python train.py --num_hidden_layers=13 --hidden_size=256 --n_experts=32 --experts_per_token=2 --d_expert=64 --d_shared_expert=128 --hidden_act="clamped_swiglu" --moe_layers=[0, 1, 2, 3, 4, 5, 6, 7, 8, 9, 10, 11, 12] --router_score="softmax" --normalize_top_k=true --routed_scale=1.41 --balance_loss=0.000731 --balance_bias=true --router_z_loss=0.001 --shared_expert_gate=true --init_std_router=0.0197 --lr_router=0.000585 --vocab_size=8192 --norm="layernorm" --norm_eps=1e-05 --tie_word_embeddings=false --optimizer="muon_variant" --learning_rate=0.0112 --beta1=0.93 --batch_tokens=65536 --max_seq_len=512 --train_tokens=409000000 --max_steps=6241 --dataset="wikipedia_en"
Below are experts of layer 5 (counted from 0) of a mixture-of-experts language model. Rows are named gate (a neuron's input weights, with its number), up (a neuron's input weights, with its number), down (a neuron's output weights, with its number) and show model dimensions 0-255. Each number is 500 + 40 x the weight over its row's rms, rounded and kept within 0 to 999. Numbers have three digits each.
Before each expert's rows: a language model's description of what the expert responds to; "comes after" lists some tokens at least twice as common just before its tokens as in all text. This comes from a sample of Wikipedia text that the model never trained on. Tokens count by the router's weight.

# expert 27
Description: Equals signs in wiki section headings (==See also==, ===District), line breaks, and heading words such as History, Career, List.
comes after: "=", "\n\n", " =", " is", "  ", ")"
gate0:531479510534426454513543493513568486604459519427564486434452403490479535580507520467456514482543522478478478487465522568504490428490481526511493447557486490532506452466537499436503394473490531553512493562524479451491510550515493494519480573440473474486512553409416492461516536484490499531585576558497506529498464441533450513480464497446533520502502529533495487506567490519426532478458441492544493475513429505591536450486529481546483464518473551480485503539554446496393463497442541489467475502590459463465420515497530524498453495627501477523595543499519506528522469579490495497490547521496550431454469432574503483482494519431483538443481563484504545473477508511504451457515521501470490522520539503549449503563550489496575509530491470451516516537485540508475509521558489
up0:473455546472429511564536493481571492525485505476613512431452408504502484472518467483508495487579516493490469495506472560527484466447490559455441536529489510527539418490519530467540390459570508519507443551485459445555480492558543544517531600475502525487470536467443526497529479488434447488569550515552520494502435509520502450455457480448577532498518517481473500483545491483446488483473466498446584506568497504570490400493535514570427534544533531492564492518582501539422494442458551473422539493569456477506517521458519519465463517538504455537569477509504544501529502557412512545488497539508491481430512405515514509459483537510453490463473606461455518545509504463493520456513515526439446543553458509526479505532514482496534516474474522455519476528521591463493510521526461
down0:449543587451439542428496479491530537545467483507487522501459456432471505426493428466501476460468502515432546488534470529518474427500497519539505470548556480491429534503509448504481485506488500531511545568521534501490504582542445489482526449490467484475560440551481488460469543491574489501503459425517516481554490559542517504517482452499458425506477514516414476532493474502581537519575488584541462505464489505505490487512570566425570496514491488498470502506507528516515504544541493533526508457539495506454409499488475530480505529511578501476541521538579450465479516469468595517555479420440514572576513472498500514556509508527555498507535469420511471530501557584444472510586511457455513414433489523507395497515513450454503531505525526518487509442464423580482415574511506

# expert 0
Description: Words opening a new clause after a comma or period, mostly and, that, which, who, but, plus subject pronouns such as he, it.
comes after: ",", ".", "s", " and", " that", " where"
gate0:508455446504459526557560507491500506547513504520538497491488559482543449464505611568457492473451510475443527491542550474481489443486486486528499517446461467558429465559498520472505502537528574489506459455468565521464502478433441511513470511478490580475456525434546467495499511504501486560458493560462473481458507459458553536491493442424507442512561486502548438476531529535467530482511488510557551502459565522520592553536446474475480484525539498570375492465539606508507462532482489542491552518475517494481523524573474512530559498482507559472516472505487521449486532594522518530481440560475501496528439520507454545406523492488492585509568473510547520410480542450525509444526430415473506486495493452502543447385460506487511469495470499583441494518460496505490502598472510
up0:431487501531496565553599458527515442529481545503449455508427536525445389479482534514433496516401455477460555486534534539473514459513485505569569462446558496541439459479469539430487499501484534530536563521463510561476461482526456534546489467456491560488470506507511494449598529458423556558436489546568520484461486460540547523528461438393512464510517492497495514521487489502562563515555451417548444468510533487426512486557449498519510481486497519533461562545472531465525504500581528537472501463418488474451552501501566475491469494502534516495447440501484530440496482493586484490495436549525517493522479472556464486562503510445527547516508518458558477506451567500533522443492537489519484445509576458536475528522471540529492602423486525546540481517483485483519511508521451
down0:539510447539557515562470465471529484539508481472497500560476465467519447540492473480486508482453466540470521580507495558475543500425489432473483469507466484487534481515463454501562515511522497493482477528500513502450496539490522613479506530443469550432619586515518466523554493505424456595622457494580504463474483421565550464531529518471443507461452464510503439504585508476532494522523511492499449509525560507487589553437517486499532495558490485455562439473530532520547549431518525509467438588531442532497495494503529531538532532514461519495517458480444503502539455459425512509548462565464516496507486484513486489506479481473535498514503489517433427533550450467477495412516500420555525547505456447487504451556515508533557506417440606462509473508533444448457513486460485

# expert 1
Description: Pipe separators in wiki tables, especially after a year and title in filmography or track lists, plus dashes and semicolons, e.g. 2013 | Anumati |.
comes after: "  ", "\n", ")", " 0", " 1", "\""
gate1:529498505548467487419561539556481508559459521446538517433491541379480524453503539526493544511489488533545439484522506455522485527490524472463511508530423451493522458454385475491532493460461491524490558568477505521552454564565539527432506452494499458470500501478539497493448534489505506511531439542541503472427490514432486600503501579498524353502558484455563473583432550507526544434499534495563403533489469522494509505500496435445506536459462543508467490573539487507519454401556541558522536503538461538516588527507488529458525484471479462494519545531481471538561495553506512417515469485440519482500513511504582467502481436534466523512502442554542487495510515493465515496466477553576456424536468503567470531541530521494532452482462466511505513461491492470559482481509488
up1:508456563516534499489540536512546555510414509529534570511457600509495579467500473444500461464530474421597539498451515478458497513535480478487538475519439416508535508503387486471612461472524569515559592443544468523532528595506511491533534482523462460496507501400490443510483466473507519433543481508514478515475495517375570566574523524506538436518496467474530446519374538454522522485486484524468447501513470441494524468573471454499475493465459515539476520538466514464516466475526512550522577482526464522499557496505421482499528589518418467507491573465553463565519458545452468476526488491442535483450490480524530505571518458498495499470464486493508501515518526477555465530507551481522415511529447508512492545456482524459520552509494455526473490504467534524525525486479478
down1:505445505501491504508540469526460537492473491473497447445498484560529449409536474515519521515543459495534537506494532468579499537436457459517506559472472502517515394494455535471499449500563567549513485561509538482446482492525484569475549562557490580556420442454519503453468518516492499526396447496463442480570490505473503532514444557450509451584468440457485493543473493511480500442528479489464433584531530494537493453506499489503503484558438474496562514530500508440523521418513518508532532510505488532493447563473525480499500435569460470490609549483521478490469530520464507470451558564430472470571502571426506456480567466478510529456512499510423478489504477530458566522408574573489557557503563544506530525529500537442433431513460504524503460531534514558533516494500497

# expert 7
Description: Hyphens inside compounds and dashes opening infobox list lines, plus capitalised name-start pieces such as Le, El, Al, Mc, e.g. Runners-up, self-indulgence.
comes after: "\n", "|", "e", " Al", " UTC", "o"
gate1:541454481507429543530506556498559479511495495451503466523481556518438544574523506453478464506497466541487620513551475524548576491464455540466553514520452467526477460618438503514534478503525566520478459497544492499488513501520525530503434433542507501512486552515528460441439432483527436439497523528504545498446473459475579485465490460512511537517544494555515529452503478579474436483463477504446607594482503486571501541474491497607484434549444558440473496547497479455536496503538493478544442537493464509474477425525509494534447562517475499473526475510574475490440506545522537443486521454493548509409484516516533481479447500536524496537568487462484573512478437501410531534464529493446464493483529522443463513381528504505498501527516507500562496507435495509473575535431486
up1:549463429470446536512512552474505509501503504503456417540530519492470531525446485485484482528476514526448600503529490527548519538547468552496561473495406472521506479560412503485502513483526480481435435452545492501491496489488510511506512480487490531537456480493505479435463473530505455515468494497534564492497524566549660514440480476496492506421537455549476521495424502578443473512460514481488591578493490516516477533492510503595579544523477501487499487551458428465483490523553498517538470516493485514470513489494539510523385577569494511466528482518568519501449485496445541434467494448488530497460436519526493431427478497563514543532516534424481571430497459492499619540465502491449519496505514554407504588407545478508515513543480528477525464503434514526458497542498504
down1:522481540513477499487410426418569471548494495477495495528516538471549614490499487554557409479541430549445515488526486455458443523506525531536542519531440449506554492475526467503549480525521500541553511486523495505489432397586487445514564454568501515526523489460495458483489463452475485488513466534434485493460530485504520485530566486496508480501433564539494493485541541452560469509496448461493529444451519492569496499523482481415536382526494508439475424458461483491485549484490430515470524506574557475557519468504494522552528482467475593530523469538483438497551459540463465481483478478466585534491588558603520526544474504517559460497509517534523509474492458492535453461512507570450472531550465523486504568498448543477481498490578441467556464556498501565539475471474467

# expert 25
Description: Pipe separators and values inside long numeric tables such as election or climate data, e.g. 73 | 57, plus capitalised words like Liberal, Special, Imperial.
comes after: " |", "|", "  ", " 0", ";", "%"
gate0:581528557428452478484521485498481518572389452509532551508504472538482494535446544444470507520449552461552515547529559567554472483483436496487490537580441494547530427474472443573506515457567502493490536481472520493513507524419505526514475577608528548486504468437486549513441583430506451508485539517441508519575521504470514473421511461471473552555484500486491491531557447445510576413531529542428495533445489518495480435433455547494456500508510523507467533459528542452583490408479448476523510543506514496491510547483483564486495486420507438558519404507522455423446477503556499526459523508556494454466465475567512498478469469456451457521498448481527485516499493471496506597514514576526460495476531513522501539487542510519526526509526522549506520543444511492496499451459522
up0:503544514379457488543564539542533488508419458556462524536524486514492445489430438530463536542420508433481482492527566499500439448491504450526516512520538512526518462470451460500462516554545509434494550454527475530485546528524469532532520479496472553540465446484546516528529535472437519552521516506450425532531519504421453532449515511465470491509517395491489453527566498488476560461533503515400406501489486511441505507459463578528487505497531554495544552506502503443544537483464478509545525536513479516470557545491430510501544519422493402530524484509519465520522522465577528491501486488548483533403446524536492469500486500463502468487495484530560541488475458518474476576497507536512466509399446451518513473567451522482453440528569580522483543565484582464534484474602554
down0:509481506473526479506467436556539515451509596512494504510553546596465550459490463499575489519456562507457442481449526462491486403469486474494502479565597564482477503498459547524456524470502446537544550546498505475592486460490516540423483489470519457411471579542524508611456488499526576455503517568497448519554582487450503438509467456487536519509472594484443520509500493517443498585487535483506532568470525523553491500522559489480567477498574425500556491503450422510418468470527491472486523522511446508539512494523457439484507473506535484485480475473577516518511403475523433550449522494467521559521497518472524469464413454411470519515554470454558524523516506518462475545468530469521476461518584466483457491518499531521506501435537467478495444537518504501530493450489519

# expert 13
Description: Opening pieces of words or values right after hyphens, parentheses or slashes in infobox lists and tables, e.g. un-bro-ken, high-per-formance, UTC-5, /ur/.
comes after: "-", " |", " (", " \"", "|", "–"
gate0:495560499454453531477472553504520474507414481518457471534505530445487494514500438445540446478405572463550494509564427468528485498521569459541544439466496499485501432439475506501506503507472503456519431495523517492497500569516504531558523538499442474523519525456543494517483541458473491556521461470494456486531478452514525606532462457569531516501530511439555542498517442492494478465556451538589487517553535470524448480503511418494520575452541480498567530608500457480459410477480483537556470460449529448507549523487527485495420385403518444518559485550522468486567510526471591542482481504556448533529576511499480522485516527494469514508553500432458455476506544504535489495531501468438502501541458538560506498505526462551505571429458563547496491558513454480496498547491571
up0:474548471510510510487525505457452501484461516498450436532476504513524498533540478504502500479460478462573443532474425442488590471527534510486436447499422499452528424494471511489557501477441560534521419544528429543498532512525564459499556569547415516531488528536524483542574501432477532536429460468537519556492514503476539521525407555537507570475622552570485470517485522494529505467596566486530463430552522469454493541460473471467475547528591468517498517517493465480474488480505460516557425521528473474477508511528506507455477491414510438477436442489516508487553540517450524506463485458537530530524519488468480530443443523469492445415545523415491526564527506477563440480602516511521513504511475570496475572524512575593499519500485456519488460511471510487528468450493508
down0:446424428488541535458511534448492511526464469520449571434502529542511489508539515384487529587491503511529451478548478506516499529511573489381464485506473542473381484550512452554421493491487498511469571549522487512533505555528526486529458506452463476395515562450568470512482493506477509498531525472508533463522458513512514525557434494482557558538450580443446561494494471461482433566507529547504526480513471458501491440401470550429528527475588499470510531549517540601522586538502515445461509498515495461515518549535526511474476453452497423513510511490519469531475524511493558538522476536487503490521497500438458469507474521484553488486539505390567471472436527555469532568516530483475531444438485527549469527527487532492484507544479499507482461486433521562450562509496510

# expert 2
Description: Digit pieces continuing a number already begun, in measurements, scores, money and tables, such as 100-16|0| mm, 75–|66|, $|17| million.
comes after: "–", ".", " (", ":", ",", "19"
gate1:457558486477467524531493511421490556460488589479416496549476458548531538517508560494501553484516518492454538448411480441559499505510416499511437500518501522529497503536486469512587450450485489548424499476409559441513518414445446478463542510518533468468575509489472506480580495493517540521547516574528474457548569513532540508568481533553537453539538584561514536529427452494416558404499482537503481496486451493480522488473520512502482524512584493489475527545505511446503462487526537481460461424420567495555532392513498464507547517509467468565555481438468467519528490522493437503534464495557538484463471495495448461567595455468496490515513517485511507482507486511490539534435465472507549537495463438512530427508516514553477499494460530505549436462467526521426476450510490
up1:452458499531491521536527605476506487451526585546493564526544447554523477420495535537506530507463511471465550462440482481501504509538477538549468477497484431465548521577506499489482514500470526532530534511529515468504546519515400494534550456519529500444508470581482512454589426469492508478524505593539495492507499531514498523484460593519516541554529465551496564549504446498464504485504505518557455516458473502465475461447530483533464503483590553583536467543488467487472473490453600504476493368547528492545428487560473515491465498486565500467553452513455482504503529570564451418535470462528582539515491459480495493511567482455528470534460398497480507514491489451469482535439469450473544493539464383474488482530479439426472497509520546488530506476538528486418490444471500
down1:515454515449481457518504535533491580499504519487535550470479437500551445534502483546513498534450480560423493524480513478513448514446519491485524564433590528457526569537494496553522512585457525443507484485499496517473515447524436549504506517535518450467518551499440496494504566489427401503516500495500429471451423526477478495571453477465515570552467525444566491486512487500465487512505469489545588546465532474455514548446493531490576480390449496507498518450480538432400504496450519534547511479497513469477478463490470541518541473534541477588488488484529466573467527509502483489526495556478544507486545481486486489563520527499502432534543441516518533570506509465458516508521443489510548572550522479571461420489565533517398475446481465474536501567480561412432457587456515

# expert 3
Description: First pieces of capitalized names split into fragments, especially taxonomic genera, foreign personal names and titles, such as Squ, Ph, Ch, M.
comes after: " (", "-", "\n\n", " \"", ":", "a"
gate1:467430500511507464539486483510488515514545465556551552438525469528518515423506489520552502443552499474459509533459461446507532485483451528580569528505502523523516393559409509607523514445559450524426478501505505504519513535421527522495480534390562541514503519488480481530478451478443497478547527493487470471520508538498488537468576517526512516530472490448459507504466465476551439516505469459502547525419464479461573548547527529558535514567534530491479525429467427484563549480480525446467480498590495518536426512475448419468483490509508515517558549489509506484507539551494445505511512501528527494506520409574566470501512479523466501544499512499573442466449496559540469557565506545576492455457506421518468460451447422486456499483474499424557508585502471526526437527505550
up1:436568486436502550456444515528449578585521537484566477429441464450499529514547505547534514502502410501526585535495474446508526495484477519535462520478540495388486471560534537481530462470513458460508512492501506560594470544518451524465546507430521507556466539504478436529450487490435507505504571566489502440491426536440471518541519465432534623519507514439515561533516486511514453461558421587445528507485525495494533537533534467502456549516514483519524489516510502554546460500470465583460527496511564490487481517456474450464486512502543467506537481494501480529523483456414474490572429494544584480506537500542516523448471411507469499493493509503570541450493496486566485521497537530492483473424508436475542461466594476535436506483485449441524433504546480537524462496510493
down1:492484537527516519526498463517545481490475505619490518587509485473472517499435452453443487485489496443509546435414580442447462387483514559455479507514451502480545469502491520425524518476517516531465441503453508476502472515506450499461501444475549504547531572432508534550537521502480517535456469477561501459532453536446502416504489475522523519466527506466497485469544498449494589513505460507498421432501548463555538486542549526488516416539522532488459534462531494367471509536536517502540549549539429570476492467442527548533443482482460514444576455482526470481539455424557527521489417502433530442587545497485514539497502486511487522538477445525484465517511485474459535532556540459567513508519513483438580547514470526495541523496529467471530587503532566532526551516515564

# expert 12
Description: Tokens in sports and competition tables and headings, such as ordinals (1st, 2nd), World, silver, set scores, and section titles like Playoffs.
comes after: "|", "\n", " the", "=", "-", "\n\n"
gate0:499483469475477490489543569486537465519475460505511467506453527474525510503561528494466558469488480493518526569477425481529550389474470527464417542465452482541478441489546501522522536505477594489472491571555468538576420604468540512594479493505463472462526490483443446471462469383563513473452500479493517514455442523469536451423521521462561469503494484532440522452479512442518500538547464549551500502502567478555436467475456523485576531562533493553516544468371533470532544492500545455566534556430445522532481467520465420484442513512575525502534495466489442515527536511465498555488496478552536441493485483498521471528486494429499520431545460562533483537452461548561542467518518513528484496427539549548522468498507562484484505491477547491559508550496506481466474493510456
up0:526478488513469504497569523503491511497503492482499544471520510486517456463498521427447545472488477510517509480474507576550562448449430533499377497528473479525511398449556541499490504505436556525477544490563472487573469530503578525524406514527520491456488505545437455488438499457559522484479496441496489514471461503550513488437494503488513485487543499449483535458449504470532508551520428493581494528459594408523428474479516487474516517577578483471545510483466473457562529490486490538528473593450458530596492514534473409499401543466512537498530482428512494489460534529446490506522474488535536431491571498524568494528516534426444447493587439482543460524497441580540496462557532536530486542392496543538504475451482488474506499533479513511528487600486504516476504493499510
down0:452525469492533518499473460482502507455531460517481540507509519500442472476510477499540549528570514549461454530457401517445565506457570477498497486545450486541423503463532510487542509395470540492481434496673480516499496486542571507527519497530476516510571482483513487448481516481440502498491517489515511551554482391458566449474572468550594491489555505547513587566536467509476540543530552475494477434472513527463536529547513488505453424508456472505563512498526545485472513527459397479464415512456409485514456502515555539475516528499530529516543483503536470471527576452418460565489508464474464487457567486537527450463479415535509476479580486475466454444501516486527468479482504477540542528501509540490532553516532512465522537472521549556543525491512503463417474526492432

# expert 23
Description: Colons after infobox field names like Length, Elevation, Died, and standalone numbers in tables, lists and route names.
comes after: " |", ";", "|", ":", "N", " on"
gate0:474494478560391523436567525490482606502496476467521467456463480500540462570478473561517548568500469452485504517473387583525466515507500547477487541537464533516528493512498499518469518422450501495456486560507510505502534488510554531500457453484455537466427528465505419513440583563549477469492414576531468514473497507477485510513540493533477524481478531519459472409460503452391491482511506500468516477491463490509554412546452539488502491517509510540504485515432502522578523462407458517474521445553563491434525440475526516485559469455546477498575491490516470458549535496513548530538500565497460557511519432559490478475496471416461574484551493564482473556533498482551470526463528527559559458456446483452445489517503523495555532536493496465558528528494502480576554573459492
up0:499503436535465498534479506532491603577587413494489499521492494554564461467395453554455504440454460508521491484582468537502458463467459598481548480450526566565547491563488498461521498517473420473510477519455485483425522455537468524537485475536467495539623474500488497512512514480476488492551444509563478465540518542534512490495581464547520466475483524489534502528492439554476476443391557502453507510440490514542520484448473490499508510572528511523556511549489557538521547531507398485490534576507546561527482429501452470450552476478496483488498472493498442445509555455555442523479454525460483516511502461512443488494542499506437536506520536532469519477490481512433454529436519555378502510428552513466568498478494530439539459519516542553510498515465529524543466511497461
down0:513447547459536521443481494490483494557461517439449452447577438556518466524464544505558485496495508567420519514472378544509455493540496523594433504529541457487486486482568508484513511447478510470529443432389501472521472494494519422468504443518475553534502542496488520535474507506495457501538540525528529467469466466449538489503533560551487473478523510482464506504441420522486449512529437477443531488452532537545488530426528424570560483558551487555508533521564463527489512490474501500553509471482533489521484512483429472438508484504512516464568559459443409549513510511447489466515551503483504523509513565489501477519494496515445523507537561468502514502544492546536469568405477493514539567462508499528508512498574563552540523536434584538466537476474471437477631538491420

# expert 17
Description: Sentence-ending periods, table cell pipes, paragraph breaks, and clause links such as but, which, who.
comes after: ")", ".", "  ", "\"", "s", "%"
gate1:475493472526545452501523490521560500515467468510528427448579488485493420506559504558429546529501509494452453565582492469450446477507492515515498503477470541489469518560509469487433485466521522438500436479499499540430404512492536495518526496417453536461486449583504451462524586564441505464575561457554493445512501431541530505458536519419499470562503545487542478480525512471540432533502526513463520532524476486505524542458449503489491460513552537465561439398578524483478505454509455512483480509474502456509458540559450432503500493477511486455512499534455522504492490489549549532448530424491587474474508599501522517467510528566472426480528493479478465509473488597504481556490539482493491590422550527478545524553456525464520532481479491525457547491539460497581583460504575
up1:525575545484511568519487523488479526523552529456518575583418472485508499497441493472516485500426477503514572508477436545556513486434456540443500536538479476509448475451511530462502562544481491510429547496505518554532554480512486531483450525527460500519552556466521504441481441483553497550462415530495454596498497594508443512508499504569459469445506429502446497488532446537480578479469447497555494486478494478516410455525441483505549559501510467545500528527457541534481527525463532507489460436548602543513514487471559508499548505551451523517579462500570506515507521484492493515509474524501478515463482404504494437558506503467536610510444556562534513434523470440509488450517434511571479480529449494492479455458556474526498464502507493405568511473496550490453407551473476
down1:520509456474458501492493488467428454519510436474599551470457534462551476520510459482521557522477489521502498475509504487469469549591492535528538539450479526492519411533519520500539514505487495453507418493440462449497526469482577477516472527488518525453540492455452478535512410542536491494489451480451506479488520498492466523514443487494438506439502520498459487551519513522506545517510520533553513462469520489597534463529490495456493465563522561542516522494462558502542499461466563464481495521554536513521555513465459452477446519558563506501554558431421504562439541509568543438474458506610560554438551518539463492355558479492482463438529552472424540524461515501459526543462467605483566524527491473457394460516536495523524430478499494484535483469479532556487460512541578

# expert 29
Description: First capitalized piece of proper names split into pieces, often teams, places or surnames in sports tables, such as Gro-rud, Sil-keborg, Bre-iðablik.
comes after: " |", ",", ":", " of", " and", " to"
gate1:570514455483487415446522525550524535423530558536527442537444509475509506537507537470546556530486493550466486480513484532456489496438462537468487429452549486456527474574527478438524558526449444544545516417464487472575471488509568520488552564526484547464510462611588477429547511529551521538481581510517563505495529551470481407470511568473480468468454457513565446505499461512483516544470446493479483441451542467576563458435533483399405431529490524479492513559475463519487545508503462493437523488494569444502577458511417477480531473511485444469510534543494489480499553482437464432486496475514496540465493486506538464541494497469476502498506493503516542463479504544500520419515522461517589464521526561502483476546533472463587517500440536543567516521515516515503468509466518
up1:520481450525550462526516472460522529594538509476550487519544474515471433447475515410486574520529491565509551574484480559515531508496493496459519453449534538466468502569471498483447507487566486595507518442493518475501502504490589553522500511546498428394505391509495500464528503555513541488507557505468469426475504446508491513505522503472442466509483511559530447491492456509505582467441461493459473466505534595534516471463460494449462492470503444445565520547587512532473490504520453488519506508497533508565534516457427461477493584528455436510507495580468457467490586490566522511446461467549492528451464461551582457492499464499465557531509432612531460461445438551512475460459493495440548514513505553510464530521554444528505469443492549482522469460544459533495510524554504
down1:536498498450501423443538468513567537517482555506469500553537473494498502577476486375505491527507470565524485457504478516455463553496481506455487519494515468489487464508478455455520610512531499456504449519481488440461519578470477470495453471469433490487496520546532493565499507489461510515481489513485524482462474570453576483580544493521617505547401523496471526476493552587570541519499508445535571477479477505366523503504499423513514456523505443474504484454489466488486485441512539508478477557542561578575431525575458473504532463530526517502534476530477468533513540480392506456485444479513526483443550485483535442461501541537470480499528540456545468506540466515488468501520547414447492491487428456544548577494552546579468582518497503492480522571502481517494443501551512